Below are experts of layer 2 (counted from 0) of a mixture-of-experts language model. Rows are named down (a neuron's output weights, with its number) and show model dimensions 0-95. Each number is 128 + 32 x the weight over its row's rms, rounded and kept within 0 to 255. Numbers have three digits each.
Before each expert's rows: "raises" lists some tokens whose logits its average output raises strongly, later layers aside. This comes from a sample of Wikipedia text that the model never trained on.

# expert 43
raises: "utral", "redited", "ishop", "ibly", " by:", "ashire"
down0:175132130167148126058130123093105131116148144104167104104104098164152132148109168114163141159176122110111134121169172128163189079123151166101224172194169143125173091172142177154073101091123103095116104154154112129086103169075142051150117127150116123135123095148076140139131149097075119136

# expert 34
raises: " and", "-", ",", " ("
down0:166182104099142120186110135178127144084110092161096086097143157095165103115132150125120131092137158104157087124076137058165159169173113116144161104082150159199140135109193150113149180137152100130174140123106020136123111152092108161113056157111110132151152098119129104115170113157106096142

# expert 10
raises: "idency", "uring", " career.", " place.", "eason", "urance"
down1:125086102131111143153072092126134178115155121135120113154130111154137129156173098164177093118165165119165135105115130160094144123084153182097128145136187202140119123143169078181103184178132123116178063102164130168090160159168167099119135094101110122119124213076171099133117053128128108123

# expert 35
raises: ",", "-", ".", " in", "–", "'s"
down1:093155145157095083086107128131159126145127188145124162191128156130129152169154132131117134135157170066193132115153069129112113114106160155107162173139184062162053130112173063129139128138096108124127176167108155111058149087133200119178106093154129131110153107158117097062129145140118141103

# expert 20
raises: "===R", "===", "\""
down0:097158097112142135107111151106144121121126171115149091133084196098122083116133156104105141114096164136186115119092167123118130136158106106156101146070125123121119124077095160072086166205161087115161112123170111129091122155074060164143173189168155174121092134126110176122117036151113144176

# expert 40
raises: ").", "):", "956"
down0:087084102136153149179122101123107099155086161106120149112152102119128111147071098164143101160169106140168097053136125113096178091093100146167108064161135136145138099180141097133103093116129208074095145082148094126155185127118158092180173166177146109116129139077165094140095154108133136065

# expert 17
raises: "ly.", " others.", "e.", "u.", "s such as", "organ"
down0:099145106109156096049105155106135072159154124142095114126191103191116146084118210121102163150045120124124189128105190098114101127137062162121117157139210149143092120176099134116139115128117096151069140155093171172117155145115091136094169095151106128145166148140139136110104154141132111102

# expert 24
raises: "ary School", "ished", ") in ", "lav"
down0:153083126136108139163165124102104133153147141165145128099182142085129184092105108155116131155117170147147117098038117125098102148153142106121070168126158099138130137132094151062095121154152141135097153129087050083170094163086065107111092136108178208155124142085143178081093101136165141101

# expert 2
raises: " younger", " older", "onym", " time.", " others.", " each other"
down0:114144121146160155084093178171148190141130130134152165176147124175159076067130173166099103117132127095140127122113111068152159150155050114136123160091095122140112216142080128129185077091098126156148159163054101155110121146121097160172150095157168139138107163109151134164158095118126080125

# expert 19
raises: " population of ", " Street.", " lives", " Avenue", " years ago", " children."
down0:149106128161067194137148125128056140133103144070116081138164148120159158164137065130132157165090202136069101157162084126144205112125181175126159102162155154143151116093192168119155124117136106061091102144155117149136116159136090138111175156154151160133099167117127086092154126095143147125

# expert 32
raises: "ternative", "went", "furt"
down0:110130175132125147117124101077097115148138130135123094111124160139164098158121202137164095138184186079179085088174127092104126070109067167132132078116190059112191126099115093129124159154129136086096119119099131121210077096146125066113150101130161167178157120114156116133105150148124113105

# expert 4
raises: "-", "o", "he", "o.", "o,", "ol"
down1:069081156155151133040170127078140082102136124043088170142114127118184117146174150176127129142088086124160115115112155135155086134168169108162084092128145119111158172116216174099125141119087105147076134128125108103072088142142125170150151082164098157121161112132144122151111136124080106120

# expert 16
raises: "wards", " previous", "coming", " list of", " than ", " number of"
down0:096112143133163127166118146139099111122097134114150136131130083154102076151113143124174049093128197085133104141117153152114130142096137132145075076125145097164053185090172195132146149117155188127090171066098155204093091159170087133090079136130117123077183141111151117127117122129123140103